{"n_layer": 14, "d_model": 128, "n_experts": 256, "experts_per_token": 4, "d_expert": 32, "d_shared_expert": 0, "activation": "swiglu", "moe_layers": [1, 2, 3, 4, 5, 6, 7, 8, 9, 10, 11, 12, 13], "router_score": "softmax", "normalize_top_k": false, "routed_scale": 1.0, "balance_loss": 0.0172, "balance_bias": false, "router_logit_norm": 2.0, "init_std_router": 0.0132, "lr_router": 0.00301, "vocab_size": 2048, "norm": "rmsnorm", "norm_eps": 1e-06, "tie_embeddings": false, "optimizer": "adamw", "lr": 0.0023, "beta1": 0.9, "beta2": 0.95, "batch_tokens": 65536, "seq_len": 256, "train_tokens": 474700000, "steps": 7244, "dataset": "wikipedia_en"}
Below are experts of layer 3 (counted from 0) of a mixture-of-experts language model. Rows are named router (the router's row for the expert), gate (a neuron's input weights, with its number), up (a neuron's input weights, with its number) and show model dimensions 0-127. Each number is 500 + 40 x the weight over its row's rms, rounded and kept within 0 to 999. Numbers have three digits each.
After each expert's rows: "comes after" lists some tokens at least twice as common just before its tokens as in all text; "mostly gets" lists some tokens that are sent to it at least half of the time. This comes from a sample of Wikipedia text that the model never trained on. Tokens count by the router's weight.

# expert 52
router:504494467489474485449536494549540432474518599451479526526537485555469448509536459543431448469455549440458510464490513505473484506457503555519519484444456487489495494587490488487515551570489491489480560503477536467430534547501441465543540538505482519492468463463528472485592484490522517464422473534472506489492593433450441595479513438571549552548498510530522565474553481467559546503464
gate0:514524455538458528480522462570539460511511523468507469530532462512517446470432561540408462547406502506534477528511518471462537532427428522493594471524592487483457444527523499501518515543451552516496456470444481478501493483505481500496484449460469514424456510478504494464541512458433567413503459441509528483524545510481508514494596544489548528530558433495547490552529466452509461547425
up0:494464573465510498516483545483496502483511486530529564500448542515547539536590474376546543444577501473485511479508493492552505445579502503452465523478418529514585608469486496478498547433487445479510518480574530498471527515529524476488470518477545467554550518511507470535487521516614477579483509521498499497495468506465503470544421429490438487486475514507484509428510498535440549483560
comes after: " F", " V", "F", " M", " Mar", " f"
mostly gets: " Peter", " Jan", " Tom", " May", " Pat", " Frank"

# expert 246
router:560459526533445509522533518511458460453477532467519429471519461527491485537522423488460445452557494452528514465482549515481560490464500465519465480511478510489458422524501532518556490457509456494450505485518588491518457543527430528535570531579434474462507542450534515558506431516521448477413446522480533511504508523504445560551413494487514536443466521545430501449517532450532555490399
gate0:524551442513524522492502485497471508440521483453618477466560520565496556527482427486485515486531552543519536424432520506482542436508512383437516462524461433495426486494486510533567484475440549515465462508576529491483481478445480467535448539529450461522477492440446457508480491518522514472497491484595508486558447504472586524531455524481484540455460480564486556476535529482497555485471
up0:468455568499472487499500514510520497565475518550459518545445498430492427478515563503505466501471471462480436529564481490522456558500488614556484543483550574512579516506555498451432538521556460481514541493414468532507528513563521568478558471487551544487528498557551537490509491466475496527498511513402491505434563506530413477472540479524522436555533507436520434510471473513485452523529
comes after: " B", "B", " K", " W", " Ma", " H"
mostly gets: " Jack", " Ben", " William", "ji", " Bur", " Hall"

# expert 67
router:484526461549471428511521464532479476455504546496515566538504511494475478459549391553461446526439542493463456452513521490471470532463520500436546538543475466521509505529444428540512526542518483543509488451551454524517569535477479561552549475475464541436529482555478481473480534547544503460494472557447561524562499423453527420555555521584510515438492511552557503526574471534488449494510
gate0:515554528426464486463510496466467541469461551462546512498586475533482536541431496515533458482495505474516499518530489571536523508471514489447516477468460490479506562521452499438529509492643527487479453506497470456432520493533453399523503489552515500503548465539529486501502525424462549474569499493464562563531585487507582480505504481511501490413468529532577429542522486487449513567554
up0:610534540496451501494525479452475489510551535475495510498542445445509569440389550499524524451508535491466468578526509586475504518466547514499484484432472603509521521574446601330490502504532466519490482534529508433448489458475495518476519437513470504476523482494527481484540493472517443494544536490524477546470511500501511441555530488500466505453496481506491459553488537504466504494504
comes after: " P", " p", "P", " ex", " pre", " Ex"
mostly gets: " Po", " Pa", " Vi", " Car", " Cor", " Per"

# expert 27
router:559479515527460424552532506497461485451499528555497466551430518445468460418495450547489531528515498494444562483491587512470452494528495445562466464448486506448512509516541428484485494501549443546478569411535497573526489469521574547456503470519419515484507501558471470493490527485475494490462524551482531454552462434501562484511414481478442419521501524558480500466538448490558477471453
gate0:536535545490495537456492552435480570469480505555541546467480488462562493548535518471524481491542547540526533502449485412452477505525524453471491468519448531469516388568561525556477494477584453590482474442463485545471525598527542490451506453558434510495490512522553491541521504494480554523445494497460476454456572463566525523471461498478523510512525500543529520472506575490496600495486
up0:494502548466499546462501554453517561514456500506568531454465495454559513547511535446516471487516523558513509488438473448448498509509529459465526475523460534497495397587566500537465522528561505610533450414463457510514527568518555514480483458552415592474505507507545486500510494480476569499479487613432459483465522463556504520489492475479529498496495538538560540491509523497487588488495
comes after: " the", " |", ",", " and", " to", "."
mostly gets: " g", " Go", " Gu", " Z", " Ja", " Ko"

# expert 76
router:503467476566534525529491536491517482530496509431494561478546550524491469567440556452525535497505502460601506471529509473465479537467497566480479453465431439514500564496542524529475450449466569455546449528531501474546453437559442489511469506491541447499519534511551460537445457391484499473535586580520499469446448522429494455471554543476552437524526527466495537549543489497517521491491
gate0:528488488557481476566532478549510440471499469462480537485540519550511465478537539460498491494503495525532439528480495489550523532503500527474505540493471480496463554472506503469564532549425569510502521462452452546510563458551493508504534525506512385532477477434506513493530584494527516543479594518433609444572453500503382520505521563538487474545500572411513532490503549445485535489534
up0:516495468539471481548560480585501462462485466468489542446559511549485488464579528452502504497508496532496427536472502493544522520478496534501534563487467516474441547477505507470583549547449563506488559436428478537523583452540496502520547525538492437524484451418509517494536513528506495557475532511394605457545490492529436527510542583520506485518519582437510524487504551461481548477530
comes after: " and", " |", " the", ",", " The", ";"
mostly gets: " w", " co", " re", " trans", " S"

# expert 72
router:536544564532491490514513499561492472551490543458542499540477582522457491481481571459475535467507503500474444461427556491486500543530552506574570494562534541529536474544509465573601478442578576495489442495538549460543567488513490555536465579560544537441451538502507501546521525488538480557512443495473528551495552496444510450501512448467514506529451450489557508490517531456445493475467
gate0:504509458499549515506490515520497473408510475459546556503488494563441513590496402543438434542465539338514468508464506460534507400470528523486526489463493461518490479530551543492448533487527480465489544583469512461519535409422424484542485539476493456451509511506489488540532530473520583528505483490553495492461547450474481545509473499500507464485532489525493456531517476521514557478453
up0:505506408482523565543507542506436484406530463491568476558509522497528406534528429523492491465480491460420446536504542491420521446481517481463523429434430480480467525514510503424458502507479443539474517511522490489542505506477456538508533483497434524506502517488610450530508531507497578525542511492490454482534467483467469535538466521475421471499522487547483512560578529533543466402468
comes after: " Da", " Ho", " Tom", " Do", "ch", " Jo"
mostly gets: " Mc", " Island", " Francis", "ni", " Thomas", "han"